config.yaml
n_layer: 11
d_model: 160
n_experts: 40
experts_per_token: 1
d_expert: 224
d_shared_expert: 0
activation: "swiglu"
moe_layers: [4, 5, 6, 7, 8, 9, 10]
router_score: "sigmoid"
normalize_top_k: false
routed_scale: 1.0
balance_loss: 0.000713
balance_bias: true
init_std_router: 0.00971
lr_router: 0.000933
vocab_size: 16384
norm: "rmsnorm"
norm_eps: 1e-06
tie_embeddings: false
optimizer: "muon_variant"
lr: 0.00892
beta1: 0.93
grad_clip: 0.5
batch_tokens: [32768, 65536, 131072]
seq_len: 512
train_tokens: 436500000
steps: 5949
dataset: "wikipedia_en"
Below are experts of layer 4 (counted from 0) of a mixture-of-experts language model. Rows are named router (the router's row for the expert), gate (a neuron's input weights, with its number), up (a neuron's input weights, with its number) and show model dimensions 0-159. Each number is 128 + 24 x the weight over its row's rms, rounded and kept within 0 to 255. Numbers have three digits each.
Before each expert's rows: "gets" lists some tokens that make up at least twice as much of what it gets as of all text; "mostly gets" lists some tokens that are sent to it at least half of the time. This comes from a sample of Wikipedia text that the model never trained on. Tokens count by the router's weight.

# expert 12
gets: "0", "5", "6", "7", "4", "8"
mostly gets: " century", "century", "present", " year"
router:146139192118166127146092126106098132154124121082100127144183141117139088128116089163141138158116095142144124153129113096089098152134111133111117091139101130139112098124122152159177121142120134104123133164152106119161107133120076101113143121149150136146108100158105181104123113108133125144128118130152098170084159147161138110117115109065121097093110121116107143129157130157081122125106094099135112149141122113099143126127131123148108088104140112156127170154165119108095144167089153
gate0:136103142109100151107103144088111144119163096099114137148181153076108100074120152105096137118086134104117132162112116139150154195124124125159136099120081113108133104129150110113154131165140103123096115158112158144135119140114169126112123173085108122147112170099148109154128064093122152091129155145141124153139149120183120166125102125158128157138117114135132131163120120100095129141116120147152099085113113143128169139115133133148138146109097119165142094139150143126137088105134139
up0:097100121118122165116150062124127124151138149151156143084078112129111105099138162118152133105137146151103151106090160128098085165159126122123083165113169182100145152108132102149153125113122159131132135095144135112126138162109124119096142147131132140132111134116151142129128154165106118127129095129108117127168127115102144174133149168100133130098117161118128087110145093121103110144142130105132122139116174169125139085123135120088104156108148143101195136093086109115146155086146111
gate1:147095127117076140152146082175113097147118113145139112104138120055119124175099121062099144133133139123139135099155115159128137139063119144127134167136144178131103129088137127130135109139164168116122167103141132134161141147132133105127116162138148163149112148142126177124134148127063123138150102111126100127134127136161123139108115149125108107095055157112117123110112099112118120151143153143115123153132146157147146141093169132124133117140148113116086159137113121134106185127145153
up1:123104140109091140142124086163105130128166108124144144100140093156119168149154176142114171155124102107140156124137106133123151176102118069149134152141119195104087153109160121119171106134122156146103124086123170165171152129092113139105141156124120200132154140120153162108152139152085121157116104119111103128127135114140121102109095119152141109124126126092087117120134112118124115142097148126119149167110136130124121106100143101122130108131158066108165165127111154122129152125129118
gate2:146093162175130137102068150127143098120129120128138123151169123151134146131142127135116127144124105172137106150126097170122167116186158123118097143127150157152100110138160127149131136114137144131159109093148115089150107165125110131126091129151177135150098131183124131153099112140129165151131124177185146118171143120100118158118094130112130145133158130141096092143139074160102131130125107175112161135105175125160138124146109147093089116134135130105166145145158147093115100108132128
up2:151098125120107080171134134122144105125115112074127097094146173168140113118134149120100145101116136156106162124119117150087134097108126154147116139176089164114126125144130110125132106131112166098093131106158098085160101131108121133102105155130133137106108094151142156116135151121113148138154146141128127140134118119128086131112112087132122137086147137159124109159125083098105201146122129187141132138101175096151099140120079101075104128137111099116139136117105141121131155129108075
gate3:132089109111141138140133113131123136123124180102129124152144171092108124152190085130107122131125155171148129102089133138122128110119145156119123125088165144107169131131112098080100136135112105145120142114127101126140119092108109204166119145177102098143115127096131136105089125094102073104127133137125140107145168147084131115137178117153124128092129102148091142164137141105119081142108146138136110100137116121140155097084121099127110147150178120121134117127152129159116148087161140
up3:174139168128145086149108105090166141129122175134139122114132185132128107130123106150139142129120140164114092141142143123113143156133112123174153102071129152108176094102124106106169140146127132120147122152133132136109104132130178126131147158148128100104096143109122125100114119128163074078137120126112141109069086087147165138148124136094146128131177159096122132159136133117136127126148147100130142147150081131178126144161073101139142123120137081150150126172119162113142143126137134
gate4:107135131125125131174132116157143142161094134125134151112148131148116093136132153124131136154173121156107148130145077173106110107123122112155151123132092146141089089108169159134118118129097137123125115146134140120142092088083132135129107132120133117130105099175171139109124153118134114138108157161119157117118161111159122110102155135115120140191112108099101124100069127130167094119138081155121090147170090160110155118132147142133066070106124108118146106136138151166104121164141086
up4:107185140109145151169164167149114139131074145119160132185149158142112108137159126121137108144124114105120155129169105135106088115160112169088121130114119145123093133123129132144123112128132166127109107148110153116094089102112114133133152143142141140128143103130143176127107160106129168140158147125166136174155085120114099145162105129127106176135134155148109154093091121103113105115132158143098152110070135151129129135086094122153106137137110115175181131122140142084099134150149109
gate5:151163114205105123111116138093137102131122148126129097097122177119110138135125116143150149101135070132093120102146105158139136057112152153120107169138110140143077106098124175133123166124106088111127124103120157083150114094156126165154112131132100145130118103113124107127141104104113123136142141136085160154124133137170136138099124074102102141111143130118132123147147147110121174119134103080134133131117140096067153113124118172114144149141136140118148068121144092140133140120146122
up5:161168089125127126107084105126108117130141133140087140051159152127140092098140146158128162151119136153161109138119114153151172121084133105136120135126127130129068120154134116112110196133097134121163176134140139099102133112122119140147151083139098138148148118121139113137130074161095114118180179153115106170093138106133120117095150094099105142129144106111134131146120122097127143110131113118120140092140126120097160116133156135125107139128160172091156096119102090122143130152115164
gate6:069115147164101129130094157137123129100130127156121123164122136102135128153106108101127134089146134126129105106128118115099158168123119149132129134094144147119134135111117167166148138145113149147134145130142138160144145158121079122131172116194136108107139166130155150191121167138158183138118153161156160151105129125117150101087104092155181126098127124107140123144100172138136121140169146116112189119123167138111124159152156137131155138096138125120127109116128155100126138125118202
up6:107099116137160152150147088131122086102138074114093152163102087109129125086148120193136110145121134128145111158169135127149105111144163138079117154152087122112113100110130135091136123141134111112153070128109111141134133126111144134155140144098117137126149129136107149127133107109106151112126096098152140125131135051157108138133145145119120165161117114141119149100146109124093125126096107155122113129115136129135074134084111139150189114134093097136135121087161098137072122149087099
gate7:142107070152144166095142164130096142132129166132084121120152104149112128147172119165118116146137110119115157096099112185118102155143119144107126111125134138109085160081125146116104129107159127125135135109144106111170064129127126169123109124098128108097123099130110154112109103141152077122155146133068183105123121088133114123106159136104130137103106119101115169093131123121082151137129129099122146140132114111150087124145133119082125127117157125102116163070122156136115146128100159
up7:123127145137151128101102126115144120121117186136148130115130150137149118077140106123117158120123122146132142103106126149145111120171162159096107107110118121124118142102153099143128155138187101126151138151158068103136164132115120127075124112171134093174132104141142157116125120128149109142134140182075117155130145096136116107117117091141121128159065174115123136098089132085115084118103119133123143148174152157114140164117129127131120067113113111153177144125140171135115145146172129
gate8:136117135133169167154114123105120140111098112133133108133091116131167097163160107123107091163135145145082136151181153094166149158108155100111158066090148145134144125102124126162136132124153127117107138086090127157113102138128149126110136161145162102123117121137179129132108137130153079129129137140130121124167152110127134104143122159147096128168140094171129091102128113127139128107167110148153109082137091136161106131150131129117158090145137154140162132148101110089124074150085163
up8:170120158128117168130132140121123133147137156158188098129167134125132133136058109119144111124119147104119121113103132135167112128127137093121100126124138123105129128115165090081142140122172105121113197117116141117171106141161125101123117174146085109070153086097151129124122115152132105106136128121124146145172158152115151102126127159116095122098143130125114188152131152081170111126095170119128088117137136113141128148136115119147124066175171136130127112121115126111136124151103136
gate9:131096154144135129128117113122151124128112115124079085098172121105146153110125078159122137120113136157081121120107084132129144133150100142133122105138126124092109129103133164166145129133120154130099118109187107103111092152121161165111126158139164104116125084145103085124150114095107145142127133155098104114146089106170132133075147155119163162170155093122187140094103129163126088133121107150104188162145109123113096149134145131118144132123162142111134118131139106117106108149139081
up9:153105138131136140098140148103124107117139169123187106103130148125128157189138121126109135080108093095157138135107097123089125146143144146121140134103126132123111148145124143158139132139115199115108128112144113132116085173104157163066163122148166117114128120122104090106104122113102137114103122146108154130112097113125136134150149139126153124088166094121103133126101091115141163109100095147084177123151117154167100157144114135096173186120148170125135118114139125113106139175123130
gate10:124145163130181138128109136146143140158133155153160121104172113123146164136095141140104142105136096132120128105093109174131091110086122163151131122120139136174166117157151101118123155143105152160095097139119100088160119169139135091148122145110130085138126134130134142116117120100129086091205131166109065147154102138135127106131123125126157162140159112143108100122170134136119135122129114132138096115130128138142155132154099162131168133071108148102118110145089120089127082135154103
up10:132122115093116161108104104083138099083182132088134112108165115140126081109132099111110108129053128120150163127144113115128128088125164128144116143160162116175124112094134104107157136155153108155132139134117118148086127109099106094154073102157116143141137102134161160132118151144102087092125105137135109082124123108133140170124127078173117096138144114108141110113136145134110130131146136145120127084139105088115122125124143124146117126152111174128096073132104155140131117164088138
gate11:148173128089152128128136097140119141150139078143082160128166088126166116121158133146148090154119129120101084161067119103096148142132146131145152139168115172140136116141144124133142142100111137137166144100135100140109080145164126097107130111107105127174109140162154143118111107138110147152118126134147136106141133132088173134138178105123140096157116140147109152127131169118084087158119102112132142120169145115138124121171107111137108145146156089087136089172146161102145133132113095
up11:187091101108118107121138111132078112139084139126130142126114122152107103095103098077154143102127123096150153100128130128110172177080164124169152127143142161124107122164154128139092162121129128138094089131110116148126171165093102132141141124157097119118048137104115124166105131126129144118148132136143130128123158148125155096141097120134105144152143119068121122127143129163130157146114108184125160107141131119137133126100084169131105094134109129163138121110122116141144111096083137
gate12:106109115175096075122133156130097162131130168138137090138141117102124108133098179098096151064127145166140104129098109136124145123136160125104135097128136166128152100107182143118154126124076104105156118144099131094155114161133185138140125122138144109190112136115128109145137141109141113099131107110149165118164057138100156132123166162113114104161169116126122161138117122093139105155153131130116124152145095097122158120118102149121145174162112129149123115129118110135118138113139146
up12:090129122137143131156155103116112125109179136115150103105161117147154067139152173123117172114110133118089170143112132117134121120147083116093081151180112181150122158172102168133116132156148113162125148099147164111117141142093112136126139140147173124152151106153113107151121103100057092104136128109114164155131113146130120115130173148153129114148131114160105123126150150129123135163120154146138158160150139159145199123141135084124096136135142124109137098132133121147142102114124125

# expert 1
gets: "d", "g", "k", "ab", "op", "st"
mostly gets: "d", "amb", " Ab", " App", "umb", "add"
router:119127121099134134161136147116152126146166134103140109134115147138196115108124097103127147108139110126154099198133111141082118133143104122098135094090139127094156142080126133180130106177123145112115138171151134152158119137163107144122103107118098149142148143137128134120093124138112097101130124131104166214114141169115153129084143092125159130109116146142124147138110156150132090138130114148077100127157111136112143090112146151137125116138152123113116101102125102110099115115063157
gate0:148107103107148143132134158129156140112113136131157137097157119127130145106096110159137189121109110110151156149123077175112145149148131131173115115110107116125125109095130099111144152116163178145069114147165145142138127102112155116097119132150132159134137144143110135129113085119153102125135115064100126156091094136139120165169113110110143118170076119124152115168143131137118173165082115089188120130128148108129085126144137126118137136140136151096137106120081150135171151135161136
up0:133101143120109121117127127146186161135134130100117123126112139178138143172102108162135139095121083071148108117151066131097161159139116144141114076134078081111142143098144108135147097068136172131103125127176141155133151092119102130109126124112197147119107095118143120118144108114153162138129149120119111126121100129107082109095134164151186129128137121079141128145126131141171106109133115130145153134128118109126087124144098096150138133117160115123142117144118119113154119147116164
gate1:097121128123110152155130116102116136131128186122165087160101101158146098126104152176154126112104158141117095121143126098149137104119115125097130104105145138123108118105115126111186131116129139096138150092118134101124139103115115092118111139121124157099072158100097154090105155103162118177123120155116132163122058101090155150175189096139141152110128106132142116084089114169137126142152129163116111122143118135127156115113111137145118136167118135130137137111145147125148110126131059
up1:134112110150142132156088081112095080121169123154125155137132144125155145108125120150097104127085127122128140132150156074108128154126133096119121150191125112163177105115108088142120115138124128111111154141135082132158148102158124127171124125125104104150099173134080129155114124139150149176102120116127128138152132132151129133139148125107121147113110090143162080123097133160143153125137112140114142136167138165140153144149126114068088129121160104122098145103115190184101137106128159
gate2:140155148125166159121116189123132124143143126118122128120117157145134155143135103191143145114124112100129080134099115099164135096135154116149119144115143143129155112106122111114080109112107108130133127137128139107137066092157106137158122090136122111179145148161166167127089114172100114128148154133126138125101122115120103115120161125150123168135143150145142128112148116126174110179101083133098147095179147144127132147165154162113129093157127160067181146124158108136093129139125148
up2:194120077090128115116119172123157117144140105101141127137114170124146144113134094141170120128098106119118124101116130122101159100123129148137128123108120091099180132162099153106110134142144120200175189122134148131122120104111080150128106089168123132142158093130113160152139121083121100124127100111106153158107147118140141141100103096091152137130132125149107143133151167119144128120139118166136155137157119135117086097175140135120153122166134114088168136145133099136157152086124121
gate3:127103110084139168096134146125131128142164120141116113143128101152154155109096131133152133117123136182127070111117138137156121117135106134084127134114113152106131096105120148113167104127168128108108157207105149159125133086142135120126157145128130127084148130126152112137150144060141112137105107178132126127109146151131098108122120098121127102151114105137114133134140163133151186108102099128069132130093138142130137095121109152137172106179132125088104145095088183122129165136117149
up3:148160105071119136124111100102095119129106087162106168117091099130149172105111136127121124158143143132154126130147123120164133183145135128116105170123162139121138062112127149131134109161174102144103148168141131129153103144153129126128174113089136118168158139170144152132135121109106110140165116156105103142140124116137164114109075108096141155126138119141125125156136143160130151127113181138077098144126123117139075133108133109100166139140122162105130138117166131056129133153128147
gate4:145181174139092107130145128121165117143134143147166134137158179144153094121135087131120115141145095121178125160121133091129145129128143128179130153110108128100150130099103120136189163191094138090126132152120124075146139133155176130141079143141148122109155128086119139111114124129100126099135152128124146110140135132130120144103100109158157151121131149135077163114160142141132089154136152148124167173150103139087108116102139125117129128112158119134094157172128098119141140098111090
up4:109133154139148123164152146099099121160131084146156120145098159142137106138120160129177130128072115122125118140110106136119145145118128171089141104159146129110092125157166155127107082147182098117152169134144101137150142154099160126137137120148105111080142100116108143142134133137136164130175105130127061084130128155141128125130115116141092119106123109115134106128151121141134099117141116152132095110076151153118174136080122133126129126115181181100130168138079172117144122154129114
gate5:091139120121135093146123127137145114137137109133170091161164136149126120151117134148134108158125118129080106138141092133136085145130125135121126140158108125119099102131125146155099112136126153141156167138142094151148094125082081163179099155107117150117123104111107146080132176156109150103097127092121099126122133119142155167093183104167156113096094108134085088103122127136151147155144167148159122136117168139078074141142108112136131124116136145095150152135140129100082096109124097
up5:157142110160124126092094133123147136152110110123165145130131111123132096140136152120110110139084144149107120088064138146120149153132132103157106116087163183062098101106111084170136100100158154110106078114129116142086140152090114143133097119146150133132168166100135120099119127116095162133146166099146111100142141120106086145098126144130126121129142111141172128164103124112172130113103069106131179136111127131138103101151123106142131111145160110137104127126135143131140151142081117
gate6:102142128076136105149113131167113174123129134095108091096121155113100132124096160109094140118128114133114112130129099152130138109167135103168121132125080131075096125077115153091123085095138153136117122122128123163133118122116148150162129124121116139141151116167131104116135124112082136143157130174100099171128102124109103148133078160145135130161115150110128106081124143103104127094136137137114123123111114112096079102119108132119175159176105089151110082128152166087152131129079120
up6:126123157139160136146107109134096129125136109153143151115130098137118150106146095153110151087145160113121125152124125096099135111115106114159159115139141164131156161134115123112123106108161151136138129148093146138059163107134139103144192162135104125129123118096084133156148135121123149160110143080115106105112149134145133126130118109093155127141104198160114218156148103139148132150081125153151150103133100136138125149158093109125137110134103139172127138137163164131171087124158131
gate7:108109133132197102099192152110128153116114093117135145110129123127101133108122140100101145099107124131151109149148144150135138092131114111107145074141124131120152129151126126090151115192147109195104159114124147101143160134160081164126136100148113170122111103112142163154133142152138116124122147098110129166102085098112125117136142091126179126120131119181093140106119116140132117137163115129106151093127132138111136106142135145136141165137099157100163146100080096107147111131088092
up7:122065113147129124104156132114117098124187107132128151107090147074104121133156143100108141167114093105134133149093108155146150109138097083106099077132123152103117100119154106131147118119163145104125129115088132150103148102145117113113159136116142134115123127135118144156153152148134120144125130071113139145128122137160157066115084137105130096141137138110126144054149101149155094168136149119122145098070083145132095125154134132147132114114119066146125154120112119118136150135106151
gate8:122180142110109116124140135125138137108136151120116135090100141128132166135102128137186163110114143094118095160168095141141134162140157103137096132102114113144141105143106131127135127185167101117114110153090142139148106132128148143145130113108167138146180081098158165096152094157112060119149048109111161137120145125128135146132143128134146113123161088144129123142138121112174111101152138130147132109146133122126113094096114151149134168164131178135154075099127114110109143118110149
up8:178113154135118137144153136101081173138133151115123128111137159116105156159119084111116183138145163121142112104166149126109104120139129129111123085177139145105147130131088152129158148128177145078114098120140061139074159117105106110113132131113109123182147124162133120070133141119157136140152127125107113125107143122126128126128144104105135152108106116140111143182174136119130124150116143129130146135189136100097107148099130123075105107123136172118109134078127154121126121095149107
gate9:127145095086112113173124118115122108170090156133115107138125135093157126123113142143124107095140172140132172125139114148107108117142144143146132158151142101156108130148109114127172134144155104090122091131098146105126094136103165162138138112112131112164114124168142152153094135115117143129109111147089147142102095122154149098056094149074154122122152108145138159125144125165174143165114167124088101135115086116151120118126151112093170107151095136109125089130146146149150159171137161
up9:133139076114149147114117170111141176127110104135103112155158080084102111152118128118135122172151085145144139086159148096103156114155096133123126143160145170139137129157118128176134166102121132114109108142125134147096156121142085108142161120113109117131140140158102091111134141114171162114118093121179131104125133105154147130142175138103122107101113091105086164125114146115124095102150165154101164121144103124190148130149132143152124120121127092074142109108159140146118101137125148
gate10:128120137124146097110113116126141126077133170096120135127115122150167088111112151186107163118119114143184088140123117174118141147167179134126127102080123126140130117126134106106102104174120098124125163164089139103099167098152179128104136145121113096130111126148092086136147144090141140141160136121107107139131113137100144127120153156111126133129098066105121133137090141136125129126136122129157128114081140107171131150134110126125109135090114106075087111109163101114147093175142153
up10:150145129178169125118125145125134108117120134125098165116098134164135127181129154106120150125163135175136141196136075139095100149133143135091150155115116092168120130129160075114160143057146124120118154164144157153126132092131114122108077102124154145132133148142123113157137116106097098125152125127143164150145123121185147126097153154118137127111160185124111109139151121088118168102124114171113129104145132124134126102124138096154159171101138160127101139117135110135105128133103135
gate11:139094164181103114090143122150121124136141153129124123145136197137179102112098101099128123134118150100134123141078137142075090151092153114144131173139112136146084129163101111129138091161109110101151109143128143159130120152131173147132131153146143122142142150155162142131095144108123086114150120129130155096113133117136084112149097100178131137121114148107131095138094121109112172139115105099133117145099124146174121137083141078106109156149125132121159107131113112089123101154091090
up11:153098143151105144118134116140155152158160138150132121103179188162182128115114132112151092155108133089125091138120121156110129129121141128123126139129156149137137111115135112091152089171124114110152145142086095220133128134154128148100095135114106117167134138127150106155090163103108121107149153144137148157134152083127135131125114146148169128122121155098116102171121100141171143161122134121154085154139104114124140139068129105104111116139139098129134101129100115085129129117105080
gate12:169143127116151154139122151084153119095125115170149157111086121133155123083096105083136144106124086124120125149129171098116166141167133150107170089101201125157131132070133084106094098125128164107134151134107147167132100114140105093124154102108106147115150154137066147080136140133138138123140124109139148156170117122134184143130136107144093083120117119118130128154126133121143121143135130107148130181140120127126133132165139137150136118099166116145148110118161122125118145169119118
up12:141086136131149108123137082145095121124161121159130158128143098082128118113097125116128132147179140095152114089079126143158143164071128144145110108126119141115129150126129100146064122177131146156107138160106145087128126135099143125163134145163126129126140137173164067134132124105121116140160145137125166150126120093129090064164140086092135115101124139162134101141113141152121131146128149146097105110137127129102158144110114101136093130107187135077115116159146140128145157148117124

# expert 10
gets: "s", "'", " his", "ers", "es", " its"
mostly gets: " its", " their", "ians", " His", "s", "ters"
router:099112147136105153151172134156116140136131135098103132155156113106160131124087139118161149097142118143143110130128137139104124111097126110099113132105148157088109068140095150149158142133146170112119109140149132135172113139158098099119136107092150125150098114126099151114122138145115100146144074113143152135102156155118167101096120141120131095112096173114112152162125157145123146080125112126117164116151149131103125084082140120116167083165116148153127186077140146128146123153062144
gate0:124096109128158113163099137134156145118139159145114096134133142119129183121138177092147158127096111131130125141143135163098134117111106134140143161097150128142176145091108169138136151123100137097106168126109116092118165054116133152105113091153127149193135115159142106125159142123151118145129137114098165117154138091093106166108140104080121098119094122119120125120148143153087154155130126104126153146103172119118125105155110131135117141137156110114128101127159158166141146103163189
up0:091156122137120094138118163146103112124135142125143105118120143148163101124104158124115137167136157132155143164088132136142133148173134099116131142097117099104108136111160123157156137150133111153117107171095108130103087110074124144180131150067119145060164145128136136098098089127111142131093132114147128124140143145186152140123126087158119166091122124135110116143122153118098133144111091104137077076143122112156128079093088138113135137168106103134151139117093127132132126159102117
gate1:118164120127130109116119101110135101128139112138144120094184103173081131115083178125124118134162119128162158115149154166183147097107123134131113117092135165114157121109085160151125152172116094122134114143163128135130132112132110146136114109131127114168107136157106095128119147129173127108173116093124147152108149079123132126102135168145114107149138113141120093094145168134160143139143186149083116154151120188112108141088144158134107147122134100151136152132173134123125154144108167
up1:134114153153166152098113134133109113108149140120114128150067132150155112094159145161139140130147151147116140133151133055117150124149121127112210129138125109140102148137129135158132139095137121143109074124118123125096141135117162101142102120116137165157148130126114168107170125121122187158097175121104098131151131131148144149106161088103163095165116147164141148104118167149111118120111122116101147078206091124122110138147116114146136122132126126114134092142106111138102097102124131
gate2:075146163120167121136131151144120132101119146102137112102104101096126085099084094107130107137133134120119135146109109119125170105155122130085137130156135162152121157127155142109089113153148141139126167125153153108135172145162170106140114158132115170135126121150116129121111127120128127154135109138129142149125172112126187099122081168140106149102133153140119152149106164128117113137124130121187150097047152157119131080150182158104112113141112127153126099101087118174145110137128127
up2:123134104103133128091108136095132131107101131107177130136150158129112141135152121102179156112137110139151138127101153107163118116116104157154101151069097157122139122135120118140103131122149162103158133140107162142161098148114128159134140102121114122154107122106139105137103176145146143122102131150125096105079103179168125145125111127129100173135131108114154115135152092135145169116074115179120107131164090094168101138162114099168107119145092125088103146117156086095115103095142097
gate3:098147134125167134137175151086158154140141101122193099126164109104160158137133128097124114097144095133119144116107149137090151115103099109101151143116187139144096119142094132086148114140172121131134084150103123148117122145130119145112109093130162146133145131125109145111143118128125128086130113140104153159111121105115179151118107176094170142105119115135152110154090127121130128074156088127101150091143165190128135129131157156145161078137123144078107108123143131143134147136129141
up3:152112135144117076131069128080096155160102078110136126128123118112121167141138160135130118090129096126131109146116092155111141084108137109091111115121128162120145104110109122085150124110120140120114080124115103103124132118119129116105109115086118142119143112185156069135202167162125150089114143114123133162118130147132124132147123110094156096111132119123174122133122107126120149152179098149115156117131155149121138129168117127130134101095072135098170123109130124132124161158106169
gate4:153121147108157101152076167132119120079147115074146117088115125185121118143125120090152127083091140128146096167129159150136086147098102129136109106098134134140100119122132119140094121108165106053123131123127109152144120159107121130149152150134105107160165097142120119138149136124080150137124097127132136111090120090104099088146133112155159130114125158099127118115086094123165126093111119119130127111153110137151099089137118101121082103114115125153128122110096120177141137137073119
up4:134159135131147112139158120099162088101123145176122097115146154106133118119153074151128112070105140159150157176115099134102108140117122125161167130123085186126111104121099115111118126109104096111114106103131135169120082132122142111134137147123138077133151161131151148126089126128122098124124100158095174113092129155138129115140113146142152139106132122090139133135134114120140172138145129112140164078133088122167055124113132127127167128108135119153142127126168126152114101068162142
gate5:165115118093153105132137109122163081113142136129125141132108154111122152137110139160130149073133145091141123163111143132142164127169109119148063137115132113146169101137093109127147128149116123157138106171152123144108115119125151087131108107139180146134081121122110132110111139145127114170158113130106111109151144179157144126086115099126138129127118171188088138090158161122096120105141086135139106126096153108113159111115154125150093132142126107137157130108103121086138170197101130
up5:144140119131088157119125171103129130142112129132092131124165115144129132185158136125072106162117109118121130103124107154089119159104118135105157111123151116148095098153167144108131123125146127110161098123144148105132123131118113156184142114137074081096125147135109122173115141072112104089094099151157138172118149087105107173136149128134107125082140150091116072140109087139149113129091135136151157113143105144135097099136117125152126095085132096107106130122100132136115117134173141
gate6:135161113119121128125186160095161088123130085152129169099132134126096138084110126119141152078118136139158147132158115112084121136106150133127142095085156111093119130154135137131186115115124150156095141137156113174114118104141134136114151104142140171160116143104145091079098154133130147118105074148135126117142114092140130109147103129120149083140090137109127106113141128121148158123074113148150151176139123123057107154083136106120113100089093150138125129119107140114147117129098125
up6:131170154118132148102144132113110127120158107136120090149137107132099130099122123171117168151113116154120123149097116186160091163120122130137139127123112150141135130166123114104129131114128146130151152138150121168155109151162126135092113131123139120126100167079147141099116120123153176115069123119108155143133146120170127163133116100109129116146133104119166097152105123126109191154149130102162110134086110171154162098147147078133082156110139135154103139096062129125151114074127161
gate7:166137118130133140125118147111144122121112147058120169124148111113171180100102155124102161155155110160122123140150133146133115110132160110145077087151143124106083080185164124165093131104147139152138135121170125131159146172089128126095174138100122137105103152135153149137122153103095118080132085177103143103136129128141114100154131117114190078110139135130134112108122120112126144139119097164141141093120130098144147132130151122131125135107133093131106158121146124123074129124130102
up7:081116167160108156148120152069099108155168144143134114135079101146120149132160129151169131133164123156151112104123109086151133127136146128099108198110119136131156122141152114109135179116127109123165140169106128085129131128121146128131140151123125125118120125082127072136129136114090086159113138147145118121070132139108135163084101136149085164117125127064135138140145132136167119129118117161129135108115117147176130109156166138115113136124156150158155136113131084152105108127093134
gate8:134092153137143187130179111163152158145152109091162142144116154131087077130140147142142126162208156128150067117066102114130127104081149167118144094128126125127132134131146143123128142102155146141157141110140138085120112123147089147128129106138122122169109144103134127124128067135118133150147123107147118158138098088125128125148110197127133115083109128151135151134076141125115148138146136109113146139103124158158140142128131109125108134189121132134142115136173143137127159131134115
up8:085086139150083128110101142149127179108115133143138116140172121150206127108113125106105091146095113122156119133147126145116119165114090146176112177157120102108133127135136117166113137162144127109102148124134140152100099127121104098120139122116123142117111118154139143152123154102133099125143103084145062148138092138089128170121192125128095136138108136122107181114146133160135099148119139081159129117194094097129100125131131119132129132109112129153170106126105127125111096126154124
gate9:132129110116106140119160139136105131116126119152133110121143096120144167105106123104176133180153139092117114130118134186107128147143123106100169163131109100142121123095108112120157144191136107149093143149131157153114178131148104121166082106118104099133109153140090119096163151091136112117141100108167122154127112121158138119115122154149117157123120155116124126105173114142109148144095146060109156123162139098095080140105101158175116146144175137112127123099156093144144101097124125
up9:161139128111146132148123128130097161100119094121112125144117157141095158109121124159118106075148135186123132130121124078111143136132111127096134166149145149119098145120154089114114086100113087144148092159123134144097134112142113157109103107112098139148098145172103148183094159168106136136148130198144148143139134078153124186101149132093162115112142110138119118090142136105133065130136147130142125095168142128131149100123135141130155116127105136155157125128098113174088126135107112
gate10:118107143078116131094130169094113168159114165097105135131166108140148118171151119137128156124107092153143123120141146098111121126123137163137130148100185148157163154141098098131108099128127148132160155151122110137146186099172112146136100114148141140123108145161128137127151155161137118151184137099164165159108153101134165123155103168108080153094132119081113119153116147081139134094105137134129134139159098127128148155125104122120148084126105161101162128136115116088108130135160131
up10:109143146175133141149130095117187080117143108125164135155103162094170148126117140150103123155134118123135152131144107115152081119137157090146120109135043141110109144105179132134162183149143107120099067102141147145106087130130130149104129132096145145148128134104152122112134119090101133160116104155115111119107128153121106146140130112134113149155123127150132126125125119135092090156145124146161089130115109120158154113137093130140108148100117112176139132098115183147162167119170121
gate11:081131153134103131161141093169127127083115142111175176094129164111148115099128129129117133202134116158106091170123104106111138135125115104120155123125112083142153118177095129120135124113125145117111152132121116135097135170124154117139118141135128100123103109150104116098128091139096161123158167142128147099119133109110104123087119156140135152138118084135114143143129112164149137138129116164146138121122127151140151101160132131147180113154118180135097147170126139151177077123108059
up11:135137079138136135132163144145164089140148117155116112146151113151108109103141109142088155146085111104111163094126143125122110085120116144132142131132084137095128180119164123104137146144132145141130136198115145145117154117091123088148113140177167180116129118169151122099112126129134125088160126131138136121110091112113096159152141150130126142156117153106152113085076136117138134118089090113131092151082146124132129081148123120088138148110137089113113129100112146127068124121180140
gate12:149131096145121132142135089149119147117122152098098139124146065138121147102119111152134139134156151155154120104144125180090111110122145148169124151100098137104141129094130134114147176161142137118124171140096138145131125134163155103114075143137130086150124140120164139142125163134110100112143125141132134089159071161108071151138122165133151155129140171133128178122111098078135094163156165137144169139145135126127118131163137162116109112191124144085112102114145121144110128117085113
up12:115135094196098139141130109129117154117148115128101120153149126093146129116127155076139095153104102147098110125174138155147137128128159129146114103145141160079135125139096122100135158124145088111140130140116182094168112162096115146142145097116179112083093107126157133142109120090139144162138087130137151174139138212124126138157114120134159115097102150121111135124124154156145114144118147165114111178172129138113134157103111131133111129092127139144129146121128078119109109099112158